From a checkpoint of a small mixture-of-experts model trained on Wikipedia.
Size: 13 layers, width 192.
Below are experts of layer 7 (counted from 0) of a mixture-of-experts language model. Rows are named router (the router's row for the expert), up (a neuron's input weights, with its number), down (a neuron's output weights, with its number) and show model dimensions 0-191. Each number is 500 + 40 x the weight over its row's rms, rounded and kept within 0 to 999. Numbers have three digits each.
After each expert's rows: a language model's description of what the expert responds to. This comes from a sample of Wikipedia text that the model never trained on.

# expert 6
router:504442482482578519490479495449612458535457479451452445538524542449468485480552509514498552501521510514505475507450554501428528524487496471513489479549494507430544562534442508452509483412479482490499517450481536518549492563475452419521524444419498522536516406542539557445459576500480512420574527473506489480534558579487504480506475412466454543561511419476481512501574511497513503481484559514466483521488579489562541560527587498514513567547502481508475459483463417473465507535499471506477496529425452543538500471516513499489437538465528453445496556523524552461549479476520545475
up8:616493494530492445481520516455493555537478485548514481527551465530502537481516535503486564488457406444510456498417509534485478506496503516511423497553566418505463554553500635515441492483486441527448495510482448506509461480462510452564478527532489502521589471496479527503481496467474504473559547522468455495475467532579494498479539423487530389542475416540518444592528469491539514514497564460491533406480509533473503468533503477525505482476508537441505505473488517445531477513550409539538495490467509567546575430531407552527508510486490480459499488512498460519459521468542489524
down8:542477495495460531543550492559510449543525455380509383471459479508493476524528471476433475532546503492554485490473501485519539528497531513627546481500400539513486503450455527518472462499473546557542471532534500487468495489505513441486484499520563500565472452484532519479470522425457506478570538555498593392567446439555493523499510551502501500499474524448480523481460451547474503463514502444489465452449490394546518521535545534581545530511535554499477398592528474531515515474498528498514516495528598485432502565525497533497494493483471520559499483495497526497508529478448508476
up9:529489507495527451474464501469539550463457482591437594498530462490535462470485537496521515489484491452480490468518553510465561456467442438540495535454488502554492412479410422494471469459442502525490447505464553521499494451482494568464524494540554494527496577501509515534380498421563604513573452456487474484504522431509533486534448544532497506541519483556571461446517511496471537459467431619467463490544512397541501497504456552500468508556502527475545491425442437481492506498471545561526486464500528541488516509513502578519498489490552533510541503489451507514468534459503480499
down9:472507519499466508465482525496432427505463514510453508515502459530508486505572513513502447420497461532424478551576496516473559485580533543524429600486523493481480554508519463544528493477503473516478499446464477426497454432539492586438500486517486421491475467551449532524524469534539535516418523525542457533505528504508522480453482484491517549410486542502540567449533532478509510498441519566491519495491545565441426423496492501453492515352459490503451537490490564489559536414487504513480524441532571480513508451484572465456543484439495481499481471562515562489511532513518437521
up10:516443515538545517583528474522508500491565480449519521454468533433443496428484409490528542476475530487529527535496473542478539494543543458525435567503540504524470443466374525459444501573449506587462503488519561529515480514476539487502534494458505566436484482502553541474479583415509457486509525541496569484511544433573472477509487454511449550520508470425492438494520508566498488502509466548495437523448476530511505477502587512473508571477552493465470539450465490501469415492531523498475466442531470544488499467525493552475584508492553585486542531456515596519539528537494474515
down10:507486475533557561449514492441524557454497501474491559534432512485516529516537478518502529444460432460491467436547471548509446489470466503467483489436520443506580527527559524527520535531496506527493525508431486431498499451482570408569503460497524513528506460542508473482482522471477500475461524468469509480527498474433574506486471516594455447429525506562457521510464548557538461537503491582465526490544493534473497554490440467481511466549515534517491509553537495501543494521502548509524459510461564441458454490563527596544581455405554500447420486509455453476615467532546448544
Nouns naming sports competitions, awards and teams, such as Championship, Cup, League, medal, Team, often in tables and results lists.

# expert 28
router:493418570494571472583504511506560471506482589495527484536475466515462552473522424506539513540530502548518484433537451563456535496484513521483496451533498511496501463510491523470527453441565446464525516534496442437581492549487461441528454440440535493515538469498416549510463493444540530448501548492439487502516530525504524520450525501521550546479554494618447488539573455495579562523507498447479541524545512586470541463463516550520444466572517545436455497531489457514454479436514463527522479474516463551529471484528509534574495469553510434463476458569463506486464502464544524552
up6:489451484534458496457495399457536547511515495508475387475533592462462392516516475545506536425488501490500539487504485464457443513490390484491504577472473536554475472498497421532428490458515514488496527520486493466613528482574492513490472563529526502506455505473541548499487474429454520512586524536483443467530415495515600536552450503492425572487575505431503495467528457481521524537468477511499523473517488553544466461442496479492426490566618506468533476531498481477458479460515466499569475538536519503479455470470488465504500508526510496507506445490509494484480544453442499514
down6:480485445556493536507491537513546525454551509524488421555489485472438533420505462535556450486552496533465447577541469536583453474460512419485479554449454547506517507445473510486499491481484524461535488525520553469525520491490482540464544389441521450494505537476486512444460457507579591501580522467482517509471504454476497480515533478533488538507487460481577445474499500517587420474484465549451533573461445460503528559532444468512462517533423527489472478481460478465497557518556525502556514465461537527404504474543544460474532535512533485491594469483548489594532548460490455490
up7:511560514462468498535458456478499495503564480475420530493415453475457473513454472456475458510481543473450537443540459471504512479529494469484464518537573477488480531387549484505571434508482498489546420585524457479433548548447553496517498487492509469521549510485457448551540436534483494493488503481549478458515485473526523534521524428482507441508504485550536489517485432485451535592475482497564458484502463550518470451523540479548491486464553427426473512529541487482556453456501497553491475488464451497529634437559569593465532530533483544457511565561468525454494466515549523504
down7:441459564449496436520511521508552444553541441558531520537519581510494486554498515466556494505496459614518499568425491581484475508498505424496524575437397543432515438493546560505516485524471549485551458480463547503490567507468496541492499473518489497478469450530476565440421449479519503519480487504461494545499548478542535560548478467467481450414469471398497513548409463512530421479502534515472575531532482495490534494482564462522467437603540480499529517542536498472518494493517507485519455531512506502476555514495506501447532502496555525541462440481505514523519489454492554566
up8:475487475461454532534525482475531529524489552545484598511498500534548574500410579517479526575483536514475472566534426551514539567461522491571487445542551534510528500522440503430546483548532497505463517435525583422525499505463485452459482556500503544487499465549471544532520506527468537479528576493515479552469505494501521461534521505446495444497434431534446542486458519520462456491526425453486574485520468528524523413478528419535493519500514466466460498479462532476402524498576558510497552483465536552529545493478554486568431470506447436479445559584524489461503502530487505536
down8:475484483483509448579474485514460538438456489516459468503517418511496539487491557482497497503483539494463558489492485515505523521479463527492449547535504568522516506541427515516521446451553501420457431466374507508463494532508513467443539523509524559497487574516467467442547477531565538410578499525537513514502547460446502521537469495466508542505472541451392486469485553514507533489402494432464508498469572419502553469459465575471472520503467514453461517419458489424570527556525531519578516478540494461554505534523510408525507532485539460559561495495538502553460526497507491550
First pieces of words after an opening quote, parenthesis, or prefix like un- or non-, such as un-h-appy, (U)TV, non-d-airy, In.

# expert 21
router:525457570484524467476574471516518507503420531439537434460400564578521516546507509568506490475541492532464512472543541524464515527496482538511503449517593526543480507491473538474498444474475443498501554519516512530524545498436461475575421503457513530503460531522511531506515476449493527496507525470459457509455552505523505463507535475516581498566516473563476501438541547498524526472462468495417495499455516529528488454574535504459465407518510502466531553594499468545503412476519505501518401468522541532414486505470492581540445484542457562483539550530463559540537422542534475563
up6:480505438523477489478538475490441459556487497515480510506418490501396513443487499528504487493494443499478457501507542513518563435472502520508366460457465588464566502498553570514525558577502462521513467535511511471528521503539565446554482526472507503414475512542491490529461603532483458500478495443537490410543488518521491485542489530475527489486489480469458466462560501454546511497479467488531496480435488467567587601541480462445492438611541417441540535457538531507532535552530512495491464523510510506427466491536501507566476502454471489547492513537473553500526531465431446471
down6:485482379437472612503497531516434485459472549520474464533485534485511513474448496559386468430470484495453479493497486413500483513563584465493554442531539534544443554501488468531560527497495498464520505443541574454510492436467527569460426438489540454467501443580526485482500486500475467484539483495555515463528478563521492492517535493547501501462516468480555493518509503489484519531429522489496502516445496525481518487474490500519407480458505463535481608551506469492489563509486550591564461484463550491511466506481524522534458544496511482445493418487538476507481500470470408596
up7:538542533497519473503480472494506493451490534530576428576470526460504478485514435507518452468498490529568487497528477498529507496464527530410454464494460475524417524432548463529570539504526515439545482568445463572499501564532501474493542513443586520491547546442489497511477458438564506488522517508510461491503485533538468468484554477564429541591532407507472500473457484477517504412505492519483478547468457466510510534508551546433500497556560522500486592537426481480511575529532448507514512483457447586500501423421481480452548534542492497553475477561444561491463521541560511462
down7:493494544433506507529426464475465495527531569510503519453521518525595467504433494461540505502566518516473483518495468435495544487536528511598472482470388486470500511537452506505558591491425499502589472481473472484496539498466429484505546430466492450444557496497598513521544545489571454499476453447530610456441575484467516510463519462525481531457506444510491486480476454476545471488403538494493467573529468497481439484471552510445553538507490529495523562526473548459494548567556525518488473502521518486456566485459518509551505483420505510422465469535519525474461500519485469430
up8:499504467527530498540444581466578531526499443527493557489513491452554481514483480470489457490513459531455447534512483571487492457544483520462597453525458498544503471437549574545503553453549468517485455467523494455523500459532523577429479606463475493493498473480508537461455564449549551531518481496493441468500458454533453464433482473508575527498464536506425475399497542498463488560474572516541470539462474535547496498531539519511487477524451522586484493528446497435432383511470516414513483503569492518502514538445466503549503481561519570480490533464454453498562541508485485523
down8:515504567568491475504582458473427511471557555501513513482541522431536483497581576508519561586482494469508516530544467485496525488390531497507501537478506480483452480481560523437413428497437514491530497455527542439456461533589517528437419531473502474520485547518534490588508517495446490408523461574542529522506545485555489435532464449481454464480522556473471506498479424527532502519495496474499514519479525442443541499537481444495510492534535517473481381490551564503568486526486508602478485511496455536478501488488435548485528491559457470468533495513500465513463516490588482495
Conjunctions and articles joining list items or phrases in running prose, such as and, or, a, but, including, plus commas within lists.

# expert 0
router:469449547470555414530554450496494481508449522487485494544498488545469514470566469593549590522518472449455521481516481544461502465477509471492560528530482493414431500490493460466542500491508448583568502546560512432517471489548418485527469410473480499563473473506461534477537482442448504468520465522498507533536562531500522465485499505470545507505552526505477499467576458586524540473469485484448470504541505506481468531514537471480494442598572507449547453511519489537479474474434461370534454475517482522523508536513526627534480541503490424469465484557496496507494519414523531508
up3:526471463424486551476502467484482520531504497453485528548452478455480505549508536509559572537482510522464544484472534486524516536477513531451511476512592455511496444545469480482527490534492500489546550496450450572480507512533438614436431548521514533436412488536586540474520468515557426512487478396571505488498557484498493560511531557504525523534583529533451519523472515483458466468450468508484498453484524578457538534452514496500495472518486545549520473500497491461507563530542479420439573558447570485532436447536487477553566502536450524528562508521434550467442505486472449448
down3:550512496497439600469519431484532489457495488538489465495473493503492456514520488516477499431509423491568515444535502488512540524430416493528463519474523538476476485480520480471518469510525458491541467477493498479473414574539417475483517457513550545489487484465452473523553451570554539533513429517537478474517551423476582484492516518457446531479429441528464481559615479464549468468529514511446474495517519473486524519497464487518524573552497509522483526508471503451468540526522577511479546529518497451483427417483455508532523404494520531573438462450500470523463416565579487407
up4:477407528438561511537543497494485586547487531468434514446436523492456424457449500492449496485490586498471544575524459414511516512501514462494581489526514496582469486541531443514526582507521510505496486555517560551538467556486531494438552527530510543456433485539497462484469424414461475464591499537472569484524484500547430474530550465515551534515476507513421547452480491486544474437492519589439468467554490482453491489500541476554452491436542523483526429462477536528499516525455509442477458475514476492547542504445580504460545509501481524552480481545512518499503487525497562534
down4:519501451573433565521438438572514571526506450443491472464505507502476470501548481527529513489489490487527444486494464516426469519522548539507492455525480506438471528478513527467564577507507527475499442494448524455484535448447459502455492494529460437408562564484507506512514501434488522545608473511511505565529499467444505508507510478519484372543441509527426523510455456512459492474586481539442522458562513459546485455487524536568516505495530456491376494503533470450464488541457516454476494555446526437489515517502438454467456448523425452493513497559529488457562537493528489544
up5:500457482450542399568501485546521487576502570531485489496489464491529574492440405490524499514464497527478480501506471479508586480474470538518443585455505459475498456451517541470551521511440451453479445540462535559525495445491521538457531482466511486581476535536421520512537503483480534519438416450504418510510509472524511521431491427505447435538542467515475481480475544504532510461467472514403521497526514469478448479505541511506486417512498564580565517481499579549480444486492546570495438533556529506428466608450504470486501520476507535538494416471482479524503499446513521514
down5:469520450517523455469488569496526441476551552594520545409501500556479517497485479521520509501473489513487437509512497500476464486508491525527500486510544501504513476447540469492475475439533429495517530508521530424527534463498620504482564500490523516477552497537521464505619526465534520458558417461532474545557448486436487445460539492505552480452483492550501423449454479459506469544512536497561530506501489521510459514511538544560480485550584458481499488470545483465438429538529444591498510549510516505489561458499504532372492473547420445570510464559424487506499529514540568531
Byte pieces and characters of CJK, Thai, Greek or Cyrillic names in parentheses, plus coordinate symbols like °, / and stray semicolons.

# expert 34
router:437461480339556444434495535409555485566485554410452450442508495470476471554576506500458507530526470497455537472515476483469542519475455510526509505502546495476524474546565482499530542516517466542475525477531523390486532501472478495520532520530543546512495464495554519516461479482465514433470509469509481482444477499514441509499537515472563500583488498555480458498498490482482580506502513469398477472539561537510438471506495543483441505540523467390524479500499504577424492524469461478486456536519515483512468537475515510512456607561517523439525460579498535459506523423529516514
up3:519479519490488487554538562426509539519531415571444536573494521488553459536463538449496513509544517623506445519460498506509556526544493413537526493547564498558525452463466511524529561520490539464517523519488563502488520458468487510563579458531523523453465544483569578502529520511519487463400446437533471530500526521527537440535483536510413519492464464495511480472446431559534484516507567561493452532537500523502443509496531497520499559482558485460397496516496586483479483534516480514504488384558480512462534425516534511466437475521515516455530502508473489512545521564527456491
down3:500515516462518524551481492532524507539528592450486450527542479479534510532500521455540591505464477568558515549467480496574475447503475494481467518517519513453526463550461573512374601481525522479474561543475487542472535477506522539467555492486546544529557507512515520488442539452439413519540475438517544517445497475492522552501583496563511551530478478431488471474475508508503479413476527582501437522521516414514483491461522444558486511551508467557486577544482467500452458462466477525498450435482508510444552480532525547486444499445593531513536442416489477498473459555495530502
up4:538448487508463488446524549539482498468541482546523526481488450510535541508492445526531545484488430475489460520460485431528510512484493536506462524569541521448544530471477474515460483569465438505488518473463380415501549548491548513469524524521465571508474460464533519496521485469566474490491571449498511454488518537437503462512478386461466541515481475517516482509451486447462477501474497523490490587515534417422512539589490521462591520534549542516405480515498461474450513533464497430474497525466532501514529482527427506520532517464507564472484531525566528499397578604567534541
down4:394574529561543475555456585485509521484554462471495427521482523477503494523517504442471544487442450503510496540544453458476534582553461551476520457481523473503545507579514559463572525559434511468445458504487530529506554448502425509486581555462475564500501463438453450505451528503518506544491523537467442515419438390488499558525501514479499514469495538467539428433482506525547544517522497471531500442495444519467477515498444561519558487502553517517450543476482511521540499494450520522462561485480425453513485497494458494530540555547570567529479496513543557506454534549486449473
up5:461475490574547444479469535502501462472589506529567534557536507496461543562484526522459462534466504538469542509510484530479489493514591532503462501408471513481445543445466552544525513448482528491498506429449441504516600426511426451439458426469546519565530519465539511515459465518490446484534529517472535521541573523491522523532506528465507539440513491522456515481563567535552562513545515499468487513408524538459504451531530407551528548545542457471509563481484481504516462510479561488543514536501483467539573484519472547492531483479464479563514422532509464516527544566548605530
down5:481613436604549468566555457504550511399532450498517552439432535475490472478519530567542511530478532491528521521511504555531555496487457468532452469535521463519578466426519486523566496503477474509567538473511513503543535489479522501537552520559507471460507498529484571476495445474516485464477401523445540448474419533513456498507478521514486531445494526513464524589529383529480489504437519510499512475498551478521522485488539480502457540478525458514487501544589531548551427576470494443504502508486431543540487498492504538533570517445478507480491509532428486484427511535539550432
Full stops, commas, closing parentheses and line breaks ending clauses, plus some first tokens of passages like time.

# expert 42
router:536456500511515510561520472483513449503456578472465376555510506508530512483510514474441568552439513487438449479462494508473511511476517473552509469517511543500479478538548479503505482457576510568513451450517587506490532514505462502588451503506498619556534556543474503448512518508495477518485530523441456524535496455548516491520447531505513548530510527473453507527492483527551505542476547516452495442545443516497564528487601493523544495531521433441488525537424502481504520503537449405476465455511530593542491520590473511608453521526535497465567558502544498459521441431546457477
up3:432459456523470401495530541420514499504534469506525536506532456524436515526497522557447532527464581527546482516537460402499533553486510475581540531545456492514523480531568486565519466493551482523476480488486496463478536509494510528564456496564488497501556506502439522457464479489455581491491565515516534508556488512524502586540569479479559480589451511572507488527507509529430536446510455576519514508451461518429575525495462541483489451472464508531490569473549487587503603530555503501590450508494473511547474436466504519546472468488517503469510557500432477572508501575524500492
down3:565567468488522457525439540440485530444548537520486522534452510498437507467546494488429481518504577524436427505565539483572553477476507513515488412459461432482537524494513489470501539531509506531460544501463461455499536524549522534491584493472512451515538475583445534425527533539504518443498528431472491504551549521505507506439452480537492413460485540491542436450594554496550469436481443470445508479507506524508510543549492461445428468459497532444518497459502572519495449526476473463422517446479472536545478443440462523502464463506485514461463533467427492590457467552460516488
up4:489482571498517504499510477475501530461533532468472556488538518552500461569474598506436509476464520493447438488466547473489463507472467461514569497505516444465498497507433510491623555482435505470525491455575503536473484451524454491472510529536510514505567501491469520546454494534520446509542508577494455459517533431547457460613598494461519552557466476492469489520492371511462550544439465498538464511510479471453518509488493570470572530462476517441520426466420510533506506528487523513529489452401461554483493524515428485544592527469549496553475501462475500530516468554484493498
down4:500466527525504584446441498510515401466525477510506480507496580504475523514502498545552474550561546480548478470534489459529515521477418456446492549499438463524548531485455527482539499555453467470554414560501525458508391490488532451479507574487513469483543554450495503534467535494495553552429545524467493495509464521477451489495484473542520524487591495505614497454518480535497569466454477482486474547455448443449496479513458493491546471524570517453526587571537533480478486437470515501509562488503419498581486476567511466455483424510442544466513488493444474550516487466471559570
up5:492457583444504462467526522493454527521582507477474429477490474473517566499462453473479528474509483463501493565497390505445553451549523515413466483489494476528515450522537473423478464472413470565574516484512505497476561557531493498476541494448508473466522518467486469507481428553489483484464511500564561493534522505509498461487468441495489475523481539538504540535506545558560449487480564498554509454575576544510465492480583539449552600478561505537469476562483488467474534512528527517505525495542560477510388515475499541518503529449558400462544506413530544527518564542490489527
down5:565555549476548634488535453506533501472591548458512481444468475507489484478517463478497545493472460567485500493477499494441454481514516496519517500474411457543503499529451512455491490493522602448426546497496512463520458468470492455418499492504456455511528425539487524546522447404544477527496550449487616518465479523513462495522449534492509525437503478533543541535513477510487566495472480563501477537533573483525461459515500520482544585474509481594533530546499463510536597533499561504513524473468560470527486452488515448515425504517498551466591483515529533521518465502596458487
The middle piece ri, and similar tri, vi, li, re, inside words like surprised, doctrine, discrimination, writing.

# expert 14
router:462477535489516461565525469465470467542470525464525459484522517522518501472497497452510492540468580462506478419542466481426584505479466491499606523532518549440487398475528441503517555406484456504503527487566527522500506564595444531456424508541575464484577518615487526495530545457520470486546464516524477544505494476462446463443529490538592479507507457522448505514509481532561522416432522480465503518530482479538541443522469601471444491494528510481526551519431521512493438483558481463533473478455479459518521496553457467528446469473474492465486575494433521468502498526521499524
up7:401504522508539502495444373534396448489492512556494545507517489530508537407502463476459513485503546402496497432512466525470492481472501492505502561473480480525485514459505461546576393492454496537518527509504535557548560496510481475499508555418532467531497509495513465493522523392503529575430520499495528486490500448509537500490467507447526590536440532541452468471494514494521536509455555528554509419466531465511498438549501438416528509508525472528525534510561576499486485477457532496528490455487463452478508511422503537486543497508502461440470576515499452509530625480471501517
down7:470512463452522455515484516491467499606568534549482555502516467519517528473533478421529471466486453495590514547531503519513486516513494559508495457545577581520508525461530514529486522491525566461522464499473475472504512492477530459578449479491498583553490464561548544485512507452474561478510491467541476500474543503390535613430536464475503543519493453490529532510518506503463527596474506521532530534500504477519500468487521433555546568500548500535450522450532512470556488542585466498479495575466477545514515508527485435438562563470564557483535480597460461459537542531606488484
up8:459529524497482512473469443572494520521555560573477531575464509495481464514541510549558487514524514549424505476431587476435581490486481534460449478532479568482442473481447440521556556518469487567524506514531585511445497490455453515470500508455540532572527486512459483544562529473449520524488414521429391481486467471517583497467435529457466526511475527497514508472538520472568499470473506521448524434548532416506534522556430484494501542540554531472491531442449490509452457513473486551494484522457496485536515513448528484468590453474468472462484465479552553504476455479581525449
down8:511547462491484508486501478522489485600557592532470519451467456479509462503562485447474444470498464486517562481437560482541458482506459547488462506480504460476482473482436488497413554546473494442532570549485496540469431530422573461502428530580555575490517446458503578468478498516497538552526530515467475515436546470530535516446486492510522507534567455598502455485518516511436490499471584563495497440525500548459429504526492472463469527398516528501542509489465477459489559533441477477505570473541442484516445505498477507438544571473486519506494453499569443518478504420498501492
up9:522550488484502489487511462461487469509473567466555469533519466436517483528495566493525568497477503496457524547420551413527483494530518444437482618525479524484485530548521531405511483511493456469464524508505472580452513481511442512501407448483506515459532401467517507564555451469414564540540535517491400431531518507514561527519453555565501537541537416485567474498525444424498436427490573550510523552494478482490448572552518522497432475488510512468529522478509503480562495549448489436519535487494498458485511512537530487500551516513540492530488482501484534422482550458476528518
down9:438545522437516466557536483533464479498505468498475547489516542519532471549531491530476556392513488529492515449478496466530489447479521479592490581492503557511513506454518438403450448498571540471497603560535471510509449503500456437515466463454470514431540521572527506504452546474563466481493479511514555504523499610592488426524488571586489546492501543490459508488515485520469465531507501448572499533540504479538494510544445447427449501459453462455512543450527493587567531517483530512474490466523504501446569438515527551520535521506514535529488494521467489545477559531516422533
A standalone space token, often after was or they in biographies, or before a word that follows as pieces.

# expert 12
router:430361520501522482522473418506477499490477512518482539452467535434434528491571449536557495497558553470481526512509518510497514445395520534455538460525545476426468467485460562378556498462432502537523462544475530502569532529523463484510546450451494524519558479510458499447504506447549568509540489506541488467494489530486440491500453508434527506508524504551506475547522468568495523491511498526443501533529449500582573531489480496539412539515485438461483506534543494547499486509510477463521495437505565550470451499544439447470477520483586541466539500561518480450506473527599515511
up3:508417507494551464528497457488554477500549573399503472475406540475565474510442486534526507560548496543507494560492428485509507503493515493570613469513531478508404558491513544486486427526573517450460514416424501532494476489499525502491507462504525521543470577471491463568434519495493580532490536536510539475552481494573513490514483547543494404457481583506502511535457585439509435532537539507516446475519573549509477503526535503507520523513456535512428440531536455449473484511450509424548477536527469534518483512488477508474494466539506530466510537515496432499458411533492477520
down3:495494534501521559503538566474471505518473533454466469485539507536453487471429490503561556445531578555483540471469350530505467497474523499539477474504526516550467521497504509499527563551510417532541491522544474502555497587533526504543448473506543534480531418517516559492522523468380487483463500506523478525476483492564591476605498522509509615501560476513525511537481542480499534474524496401560550438443480511529557442441520557530541495486491482542524488524509434510513462485479533487436436504463453490474498515472473512519478409434508516523510563483498547433475501464523530532
up4:539491471526455552480545510557519471503549538498497602515499497521605497488439467465529449510526516441490479505526550494499551533451554509530488505516547538458530452450559469508502410541389431424508455517474481501465407464489492479591475499494512529498466496471482516498508493539544433463509570518528519531473446536397520456516509473518472491470493482564478492507450484487494497536468510415447489489577528547476497450573482538492416526557549524535521518506497450409470450480414487504522507508466570457513502493487469450500555533431489506538479522464439527478508447398492535536
down4:493552454490515492446510537413424489488524482533508493481474484514466488490530441505545484535395468504566467572455459430542554423579544496497458493471519560567495548495519538529521477536499473512555433410536513469526442507459463480471504446451493502419475462511529451518474527453490476485441539521515519484460552505527543519497499391594532490497502401459582592502475543558524456565483460499542511417540467501498540481525478465517534525576467516533515505506567474519525497534537511458518475547567497461533513482490526499455518480476442517504533501502501476483518593478418554506
up5:535463511494558457440472578412519523530514551521504561538532544505487566531522579506489495535533557548499518543495483460538519563463470550482582540481467453500462426508441530503527502478539482502488514440587521470515498419522481565488549543541480492487491458458521443530514515489437434539553518506476498513485528425521556565462472501462472491548484495473563522449521471539507517517457527435462475502494494562420563606475515539499503480517543476534505462566443485445415468507463445555519497506482535558468424428505545535504502552497503538517598454461534432446515509527472481531
down5:442493508571572544476489522509490525492512469561546550500535484537499507460554545547506552372434485542503497504559486450585503568482480424577582428423444489464498508544469514475497514550502559552502522542506470532465598492473601430493519476498474552541501501436511502513516493500465540518536422556499482490497505472475550567496540469495443508410426584521503494487474464514488520491568474555500483444537452454506505549437473539468528453499500491480505479522580461482519504482436510521526527498517435515571471456476477494512483524513552526463529518475417563498505532470470480468
Consonant word-piece tokens inside words, especially b, mb, ib, g, d, as in We-b-site, co-mb-ined, respons-ib-ility, Ener-g-y.

# expert 10
router:417458510490529424500486496452518506496469484466549434502457467542453487519606528492484525506562514478492537399495499460512509484510403511409540478553478499557479496505435511506596415473505474480585485492486497513505499520438480553522460449483544463553477500492482498488506474402510555481584478485445486535557522499508453454510538468532469519547500406540518422476515555539494477533467518473440547471582494531524506500513505475502545494559562404444518541500510461536473432479544440520426492549447521569452459531572479490540470502505493453513492508504552508440464473483499498461
up6:501467457506466531514535421496443496583549535523459498548477529452503544564502518427469473524485452487478495502515533440476488508497478489479478507597541488529501486491584479395538546481507453511524484487526577419473526492538487465518371578451485505450489459450504430443493434536490530518501455461446468544534466502515553517509444476481454571495446503505487529488522478513500556555455593466554524541446523504591480523494483467453513535478463498528508505480556520534517433542475532480445518509479561539526521527514586516483501472542423531598498477482462466491566518475417527536
down6:468472409495485510524469492548446447517446497487474508536499481441524424458478437516549529549498433493481477523495482480467411496492444490515472472503520534481469573481530618520403528494453547449486531503538499513509440401491536472506479509463547486531544487497497476546525514464455444501510474445499523539516576490541472482519510474458466493491556482520502493473504512460505529434451498496527479507567439470451516498428506485513475435473533524587511540392475544411501418518506461476555463507478560500450496529502469511553494458487492398389540458521520476451403538457516484463
up7:416524516502438522495514493560502450545490475445509492462546509484568501483532539585450598489485478484455509475499523453603438469546473506431475412523507513454434515499501489479484539529533544536477443558487483523504500484558411513502547462443538473466614528456503484486503513478475447540580486528527559507473549508480480499487540563524505502499537438505514501540498465508459477458516527573484537454570489479477468526478471565484514438464537472415471469519488471549545452581476464455436507484442551495444504491528479511495494535489518543496548568418505547607546475558500547481
down7:545503467475495550546484460480475575494552538489514544467504475466416503468529491484559588549541497465582409522491521552505516535441566498510520498507566526485524498489555484474465512553435494496499463488539530479523526503530491462446579515467572536495462565435480487500428472522449452503552519485528505476578485589490516479442502475471437505516430432495492480590493484509472551466487489474501512449496451428517438501549483517523461448496458456473484506502590500469508538456472489498506626534420497453544558538459526550512588440447473530495519513479452512554437466467514487452
up8:495455479506455471527477524448505534434478427402531470509567517428523474509549538503564502490489465465448471533459486444465516463505489508427410495542542521532481506477567498533553543492580484475487423566432469534480536465443507566436524510457518490550480549462530454497501533467488487419521457500526541571474466574507539481492502500576510525505577575425545567490510571477500466535486488470447466496466494453452541463496512470543479481462493470427587478431489458479479508516501550526556432499444536519593469419569494532540492519511526553509484514535500451487517486519503484538
down8:491519543512486577578460451571444531499497535468512471529471491509507468449506477509492492533492496595544488483458469500548484580554526503464378519486522445448466487521544381480526581465438522510415531516519500512582457549503504569509564522494502568516465493521459451544505481437527497463459515539420562476544513494539537546456493459527501475498513500547467392434508435561441527438452495468514566500492468541534513499501482532537519532526465447528510461450532427488478457472475507489476487578465432525484531472554480454539464491514430553476527510455451486507552502507509470497
The word the after prepositions like of, in, to, plus other determiners such as its, this, their, each.

# expert 1
router:489413534475487439494560490507588476585454558473466494468539519524436475495517475506454511520472587543435528496589487512493476507462548470499578525521526476520505478499553502443504499493498442580482518501509528534521517459494458428515461485530471518528544493562429488486478526532504502484461536485438468533450537552528478482424537456451535525491612511538480460533496574481517511462448481432433497498462425533603441507550536536479557501506581527440525503519442547563450465546515519493531469419458471481486512509485498498543429496532545494495455543553489473512569556548553531506
up3:488475419548452469554454540471446555491526541454518436439494530428492494462475517454483509441473516471531569496458466546528580488501540493502451528523445508449525480486551445506496450552551531499495582415476488520468507513513422500536460517504465499538552555553457475462522606520458501522532551509549399580521477498472429441464536435418538446527534509518502572503469535470543478490496512509500509493528537496530576514491557510504504559476449498401491523554547549536471552454501513486501458513460572446500451463472512516502552491494421519491448465457462499460486536534471499573
down3:501520458507510525527507496442610540491598497488572475485425503492546504498432488562524530495548536576466501598469438473530522442455524501462565426508429513495460472482506511440547546549504496506534538523513496477566433538528505489457557560403479440558527496524505427549554535510469507497514530517496440445531458487459479488432531535521432506513505485459545574550498551499507478526461504446469509490469538599531483474471499415459524491505435509505508538514564467511495540492523540532504476539552559508575487560526530510507475521518519594469534495455467476545479538533552448531
up4:465485511443471516563509505453447516566475470486548492496540491541509476483555509497505519576571481480515543471522499506495498496486462520559470506546586521485469525597498504417460591521477458491551494518423522595500538543487519537497485475554512479484497534503513488538528467462528532526533504518472472544479523466511538493519534490523523474490523457600563478465498507554487464477505385497569583367494459413452549459488518493486512527540428504502499542566519514434547493418493539555499544525538534523427471525540565519497414513500469517504527504505578574534517422510529544524
down4:492401548563519545507522503536522502560528497499485576501527547414552446462417517496502556478451499447531459446459526569431446479504510511539534503468500493555498515510469552475515481455493459457456502458539529550488515478507492507509413546456584500552508498499419510473422494471486446481480533530507485438497482411471450448480577451527593499519484566466531536511446461523425476459559483491457463557551500449420479533509466466502451510519529618482501510421518457558546514491465526517536493470508503515457497547453441531507446495508513525524507537543494589461519541473487481475
up5:493492529525536452505489537529526455548550503523486461487524502483415531543537498570542564548501415516477515493518473482527477498504505553477485440501480481516427496481475560466526433451542533467454516478594490434515552496493454542440583481506527497444491425515483486499524557447441490498552483565573524523476544459579541478511454409526493484498483582586440512416506526480569455470526490447526521476391523490476467536478506565508489450481503556520533505425451481538492604521539436455500442530479492483509476450517420512569522537527540517509478486545512458480478513499437490487
down5:486551477495512505491497543445509508510515506547415495482551467471550557449524594599548496429452507540524449487516487509481498548561545496549529517432540506503496460531500450554464484461603516507465521411478456472517451520489537497436488464504529526516474504596587469465471479516481549429500520488584578477465550505506581475440545513609519484478514559523512502487522456497528490445517532449536474549448495495487471529549517451547607531488470527518514553513501467455530505470517562517485484485524515535495492481537465496503557516559547473499602442439577482474491511511441466520
Opening quote marks before quoted speech or nicknames, opening parentheses with dates like (19, (18, plus commas, periods and line breaks ending list items.